Weights of a small mixture-of-experts language model, trained from scratch on English Wikipedia.
Size: width 128, vocabulary 16384, 28.4M parameters.
Training: a variant of Adam for the experts, 751M tokens, 2866 steps.
Below are experts of layer 5 (counted from 0) of a mixture-of-experts language model. Rows are named router (the router's row for the expert), down (a neuron's output weights, with its number) and show model dimensions 0-127. Each number is 128 + 24 x the weight over its row's rms, rounded and kept within 0 to 255. Numbers have three digits each.
After each expert's rows: a language model's description of what the expert responds to. This comes from a sample of Wikipedia text that the model never trained on.

# expert 41
router:088141077134160076130151122122120132151138161106090073156135160103130116134138143150144114150128161109098161121120140128160132083116098145135089119119128160135119123129153133139152159133153167100136116129164152140139125094138178135158120088111152114124146140119148139114105136081108149099089151155119121119140138132112152077140121137135129127098150150101103133148182192135178143119165
down0:153114153113093118143116204137090126163093110132093134115113095138134153127124120130112155105120125142113128146097151120137120144121139149100125135112127074134149107158079136174158141116125162113108132084115162140127111088110110143107124157097121178087110160118152107139136160142132092111165170176140101127132112112104131131097152141129152142131120141166163158125056126101133134153120
It responds to: Syllable pieces inside Japanese, Chinese, Korean, Indian and other Asian names, such as Ni-ig-ata, Hu-id-an, Kim, Man-ik-a.

# expert 2
router:133124112130144128146141105188109115147139119141122107141167114092106081138153152152161097125140159102073152098140129148152122132113129155151127111123116164101133109128153082158139141085142163098140100152140154166114159109146155099168124089127143106118163153137123139115121143106112155127091143131165114113157126149083150114127096133133114150149139137113106096129148172176146193112164
down0:146163155109114200127144135154115106073114114148154186121129175151119125116101148131098077151115083147124142120142107091139117151147118149118100156095124122173132130146142115126148092166114085123179114131136120130121140123110082102131142105128133146080149125161124142128167129138136098126093148074152113093135135121156106123131190131126124120100129155127123172130144135159130134120132
It responds to: Tokens starting with F or f in football and sports articles, like FA Cup, fee, fellow, and table headers W, D, F, GF.

# expert 38
router:119108071123145099143160133134116110142162150103072113169140146114118112135145190108120097123122166091096134126133179124171099129109109146158127107101074153117086131096135079131125142131147158119135124130160139126131162082124115126142124120087135095115137166088167164112124131100101121118123128148145107101133162115093148109144106157136079157129168139127137113148130158125135145106134
down0:144128136136127179142119099113097152096159141124088131085150095146091144160110099088127134120078137150135125122144146130119166127188152110155159127182104095138134144157120147154110121093161101140133122107123188174081111131141093132095111155096131127108113142134113126131137165135110124110128121115116112184146145150142141143114119182124157105102086127135118153138087134149132131149147
It responds to: Middle syllables inside long words that continue with ation or ium, like symp-os-ium, cor-on-avirus, cur-ric-ulum, comp-at-ibles.

# expert 0
router:112135095115161103140113116139131104116134153119094071174135137082121102142128141144163084130120143123104149110129117135162141105126098137145117116145125171107116111113165109146159161115166171098130128148164137152120122102126141105176121072116139128097158149143152120117097160087132171125075134154131099128146124107115158117144136134156122144102129151116101120156186181140161127101156
down0:152089152065109135138152115176106149140125114168159127119080109132148138126098108137102088138140151112150146150159138107114106168132122128130178127132128124106119145140172129129148149095114138133125140147121135126133094138149085119156131068114101125069145106152087103141124113136112115136101156128130082115133098074127107148109143141098152129115131141161126120119212113167127140132127
It responds to: Syllable pieces inside transliterated South Asian, Arabic, Turkic or Hebrew names, such as Ma-he-sh, Y-ah-ya, Hapo-el, Har-ran.

# expert 58
router:120121124138155106135148122159115115128140158112122121140139160103081103128178168158154113126116134113131113103160145162154093126104112170122106118098118150112108104109139088154131156113131148115165082119145160167103151094177121112131085081107127125109157145125161147089116122123091137095108162144146131111164151131119147134146099151139126155115164122105118103151116152165128199090142
down0:128152165141118152127129106127116158101130134155105142118134145121107121142128128155154129157121128146089109153130119115112133109140106134132129137166150168148095128109160137127126116130106164157113078088145103107110120141149128135124151167092110114099131172105128111135116106135109096047097057126112157135124144141152047170163171093103154113119110103141154172144115126143112127136125
It responds to: Space-carrying pieces such as a bare space, ", ", "in ", "of ", "from " before numbers and dates, common in heritage listings and census text.

# expert 9
router:100088134119154117142146099148121139123146165128107113135128129124100112152129131160131124153101152132115117107117134186169110127130108136165099136099148160099112117128164089155149156099127122104150083133181181151101152085184156153146117116082162139089141144127115139101117119089117126116123117151162154096127157115138145117141120146153108138089152145073108115151136166172150129128137
down0:105161114089147145165076110092124138140090099141117142142132122109109140124104103130120130108141114154103095139133144155146149084103162137123105103071131100137150152103156146119131121125180148143089124127132154132101180122109114115130124112093107118172131123103105116117158116131184124116106094172097145158140126092130135091197134141133155123107164139112167114132133178098111133117140
It responds to: The noun work or works and similar short word starts like war, min, Bill, windows, mostly after the or of, as in "the work of".

# expert 57
router:128083089166133118139146092157123104140155133094111122135137155120102110138133130126150109171117123112128129118144149168150111107114131141112105083105133141107113131085127081130138126092151131095166119129145143151097154109182169116164080119129165123122124163098138129126091138115088114124112129129140071111131162092131164090123125131122090123137129154082112093149149178161138180121131
down0:108134150119123143079097150126144154118156166124142155132132094126109176134131136114089131156127186112126127166046121117162160145137111107078145153146086162172138135147132122119158096137137131149142161112116133154120131129134156147106087108095117146082127160138092111100096135125151111112139141119123147179108104124124145120153091136151145136116136140165114096119082144162118155134148
It responds to: Word starts with f or g after a hyphen or "and" (science-fiction, and fantasy), plus table pipes and commas in film and award listings.

# expert 56
router:104120133133149114139136092152113112131161149125101100137173128102116124155136128168149105130126118129097135099140136185164099094130109139156107116116136152096098098091142089165166144087141135109142095144149156147075137092153147114148105096087146126097145146116131133110098107080113146102094123154150142121122151109118147095143160150152135152082159165133109119141135183162144152107128
down0:103092135126113090112126102146100097094131169098091118132169106097137161152078128145138095116176135106132125147117089160139142117142112153135134138107130157099114136142099108151148102135135116113100110066131141147109116100090145159142141071102124135109132109139117131160106141103090143097077151135121133116121138132131174092103131153135152114080140152193130129139114147133166130097118
It responds to: Single digits, numbers and separators inside tables, semicolon-separated stat lists and math formulas, like 1, 2,936, 18.

# expert 52
router:099091136114149121146135127134113127162157156137137128129168129141123103151122142164130123145123144120111133128148139154141099096127111151165093094105127147091107096088124109152144163124134145130125085151167172131112151091141139133139141099100175123077122139107168141104096120080122141131101137160165131128127175097121142098162123149163145160081194162101124124136116138166148143091141
down0:117104123126142127158124111123080195088147128148118126161129066086115134083156129095135088125139144117145139112090129140122143107120155102099125128132082117102127102077141078159208141137119141107142112120192123147137165112130121107151138106140140140116111164115141128131126110135148141110130146156131128125113127111211116157113111109136115127107114136109113131161136132121148105156128
It responds to: Common nouns right after "the", often sentence subjects, such as station, town, company, son, team, player, village.

# expert 30
router:106101117166161119141150116153140095129149151123090100154147140104098134144112171148132096142149144124120133142140158108165110125107142151144138122096091164070124106090133108150151123099132165103142121171165151151098134076147151118126125101101136098128125142105160168103121146117122116091112146169144095112143157113068169122167102136141079145133133145126117111165154152130128140092135
down0:133097120148199118139142103129136133110144093148163121147141155083111068101134126094145119097150107142170132136122118099095106117128143102120095114134158113113146143104124122173156109132101137086159155091116150116126114187129131130131123086134152117095135091149136084102176100145161103141148108102143131143136113111137115148129130131126080135120140098124121162136139166126124162192135
It responds to: Inner pieces of Latin-derived words after prefixes like re-, un-, pre-, such as re-in-v-igorate, conj-unction, inc-umbent.

# expert 40
router:112106103141143066144158133124106119110130138071085104146134140115116134143150149136112088124137130100095121097155152127150094110093104142165123117103103146118097102099144071158140153121153168129158140123184140130111156084131130121125134125086125103113114160100154179121121141106132128075144142155147120110141144133126138123145108145134082164120170146127115108193138159129145152121139
down0:086144132115110116128129140127103164131079128131100133140117106120115182128108142111124116122114167127146121174134139087106170118077138165091138137139126172118108157133113119108092131161116128129107111127147106170113147184141081153088106154125157074126146110126146142120099121142113129124125147093116110103143088113128117112135136075122117115108086103110141159131182118149116185093143
It responds to: Middle word pieces inside longer words, often Latin-derived or scientific, such as masc-ul-ine, sanct-u-aries, imp-uls-es, amin, osaur.

# expert 37
router:120120138156173111126160118132111105158186178109102125172143160133145115132122149142168112152118152116112144117144143148161112113099132110145101141101102158102125111092157103155138152106128196105138098138150154140072132122139160103171093120109131103114130142129154167081123159123120119121111136141137087135162146118103155134180103169150087127133134137117114141134153128132160135088147
down0:143142139126139103073147118155112137164088129136097158132070143079153078122150108124143115131103092145121146140107134130098131136136130124149116130126136156148105109098104129145157162163142100132112097161075084149097148143096141121136153141139145153147105103137073123117170113139142097110110095103116148109120103154161122076119151138106113138108117102076096135112152139097138149121084
It responds to: Prepositions and subordinators in running prose, such as after, into, until, during, despite, when, and the second pieces of Throughout, Besides, inadequate.

# expert 4
router:105105103162133126149137103147121107125150137110109122177129144125133084152124140123148095168102131106111127111146148148148136084129146151152094085105094133110130126115127093147137167090143126107150117138135130152076125121137168093181102125101177106101131151081149131127112127092086158109105124126130085138160126137119165102153114185121096135124126158101093115155165145145157145093113
down0:126185145118082133126117121097154109096144070137121135135131161118187121124114132118147133133126112138213124100107145155080161157140160117109129136177140104162148136121116167092143122120144113124163114157114112154134138150146136167086115119143134100154102159096114154124112128121140124104144083113096118110142136141118118107109161068109114125107109174127154115114125161107125102127113
It responds to: Verbs and prepositions right after a subject in film, song and album articles, such as wrote, played, aired, took, titled.

# expert 55
router:136107137140152118141125117130092113115174169126115119122186118105123122179125131178140136140131135146095141104130141177171101119139112160139098124119127152087103094124131084143170150107134137130142092162169150147106143100151166115143098112085157118107114156118131160105089111112128147118082118185131141105143157129102152100139143149154117141094164153095116113138142160165126139116153
down0:150147124102125104107107127164119143141170142110157137124134099142155110122123128141106132144118121140111110118103155132131131133126137092142091122125140093129130147137121088158148129106159138106136178155139124132115133088121143130118113112116120103165143131167157192117111063141129151129124112153177126111154130156122121094097162174146134191122130144130120135170136181118034140102108
It responds to: Digits and numbers in military unit lists, dates, specs and tables, e.g. 212 Field Hospital, 28 October; also instrument words like guitar, vocals.

# expert 1
router:114114109147158102137119120152107103147167187090112106153158175113101112120161147152146092133111129144107132120145110180129109110096127126136113122113117132101134114113139099152135131092138150121147106151141152132093147106157128126149090082091141105094146145125140164083114136112122146084124127145129090098155123132123141136147126129164095152120123149120124111145151179181156192071140
down0:133131127157150132135102171082127164102142177100101147103143096102139153097178116134163120093092130125132108147114182121134154158160164129096153120141093108159140127127157166093114096116162126107110132112129150143138128117176096172131112165143111119125085114116176137102119120155136120138102153130144158085155128175125131116138141102128112144145143156155145152113093164122132140163147
It responds to: The comma after a day number in full dates, month names, in or on before a year, and year digits, e.g. "March 27, 1900", "In October 1822".

# expert 12
router:104113128135130101135132117150120096138142134129099113141168132096084131145139144160137114146078145119088144142164121161166098123124117121172123093121128159115114120103159107186150162084167137116149101149142144146089154111162147133152085084120141126115150129108150137102101123102122161104107133145131126095153139115117144089158104136140119158115129144137109076136141181192152156096132
down0:123142106146188144136151105100169189151122138102153158123170137114160103155132128135115103169106095167138129144187109128107141119145156127090084128127121103148100146106113111139142148085143130129119150124111129101158140120130138142136149125124141164137085109125111117114137161102149135140149076157124136162104147102112149155123145103160100110165151066148148132103151118141091161094134
It responds to: Pipe or semicolon separators between numbers in statistics tables, squad lists and election results, e.g. 0 | 0, 23.63% |.

# expert 21
router:114114093158135097170185122175104137139140147114131081146133148104093141143154152134159127131129138083127146123145156167147116112104084163139122132090136168126129107073152102134152157099146161111137122137169147150136147102154130093143108092104125102115155161116153167106077141106135119117097121142133114083129141122125158095141136132127099130122159149099116122155133170148162167106128
down0:092161121105107098137106116139095110059112121122133135121132126161132139088157106090118152108122115135159126149116102114106117112139182148171106153106148174138160146118121105099128134134077187147112148130138116164061120133107128148138102128131135141159128105143141106114142145081073085140140124132134143126145170131129076136098123113122134103144148146147095086123093105115148119134116
It responds to: Pieces containing b inside words and names, such as ab, ob, ib, amb, as in metabolites, cannibal, Penobscot, Archibald.

# expert 54
router:134120107136121098141139104146106110140138142123118101128180127081109094132143175127176116136133150125103163118160133174158121134096112169146123122086117175112119084127126117132144152108161144099138088142160160124104175116153154102140115089108123096098147167131138154110102170122126150119118118158150107099152123120133141120144105142158108150130134157120111118136159178164146182113178
down0:139107117140117133094114084174083138121115092160171143113139133095140157125146127127103136167105144150115142092133145130137099112118111159119120144118151151122092135145154132134130142134096121080086123149120132124153140166091130111096120125196113099151068138139131117120095167143114131175161093123132143131095098124167113172112098167148130135099147124181133128150151154161102142121107
It responds to: Capital first letter, often joined to of/in/from, beginning place or personal names, e.g. of B-urgenland, from P-lymouth, V-itesse.

# expert 53
router:102105128130172108134138114145120129129168143112082120143139144138110088137131134149150104160118147094078149102158150166143096116130118114160132113136113151144073134110113083145156158119150162124117102150166172112123140089136114126153145109099157107116135176104141134095084115083110115096134143131169139131135160109117122094148115184147132146147193157137123127149134153152161133098128
down0:123137158119158145169124144102157156142119117146104131147121105151128095163137123155130084125074153134108127101116123115149087126150102086156143155163110080138089137136126070133161118103149132134132113151130117133099135119157127095111086131133105134128103147170096134077102140106099089104122132101119164128149097163121146111100142142142134127134152150111146150101094135146143057108084
It responds to: Role nouns and agent endings for people and institutions, especially sports staff, such as back, coach, player, Crafts-man, rob-ber.

# expert 7
router:143109098134120072146140133144115062133164123100126115128146134093091123136131164125131092130074158108062118140125159126164103090093115161133138098114128145127108112101160107146147144130146145140134118142142114177103146107175151144151111116110128139117127142112154150100109123079114136124119142169112127116174138105091155124134112139158082146104147138109125100153128153172145181114131
down0:132119093136104158153140105157107112083093110131137066144090132159072132124160124140095138146125152096118075113146144130156138131143163129104120146127111121110151134150121139114098122146111110129149159093155145136158150116118091106121147105160115107123123128176132140144121140142150177123105124145102123082167170123139118097121102104130148115195142098140122130075141075143167125119112
It responds to: Single-letter or short pieces inside words, especially the e in Receiving in football stat tables; also pipes, "Hans-Georg", "Rwanda", "vineyards".

# expert 63
router:111132110146145099163162085130135090116184159114141117155152156114134105121136129148162102127073141127121141102144149164145106132122122137139075112114121168124091109133127103154131160105157144078150126123136156159098156126118147094160110118103121105102134163119142152097109128092096142114089161143181113120163127090113156071147131151139116132111150149130124130121122161150127148072128
down0:126124120160168073154113152126115120114172105102125165131136133150146131147102122172122122125103151159100166105131123097114137119138146093125149146179114106121118155147105154096133141134189132129113117121088187134115160186115122137076110171118131144145110122102168123119095133105140112121110131139136136132121118118120161109141097192154145165070118141110121111102131144104128098148110
It responds to: Prepositions and conjunctions linking a verb or noun to what follows, chiefly by, with, to, for, at, after, as in "noted by", "children by".

# expert 31
router:105110133130147114150132117139106120129156150096114111136179132113122104184131142178158112148113152130104134107141130177148091099127114144148078125110131170116084101102144103163176145096141140103140093160144176144113132096144125113159114116095158129085132147100129132105092123086118158102105119152140132117137168130108145073127129163149136138103155140116098122126154172162143142111145
down0:088066123105138103129095123147161111147129137105115150168101081119147147146107130152151175131118144128144161140115156134093133094123159135107154137127162143191110117149092122135162134141144158137129118127095138128109109149131189103134142129108109121126092092153107141146155133176088098144113097123145147145137124164098158076112162134142131095130137151127160158096110113147087147128118
It responds to: Table pipes and numbers in sports and election tables, plus sentence-opening determiners and common nouns, e.g. individual medley, These, The, candidate.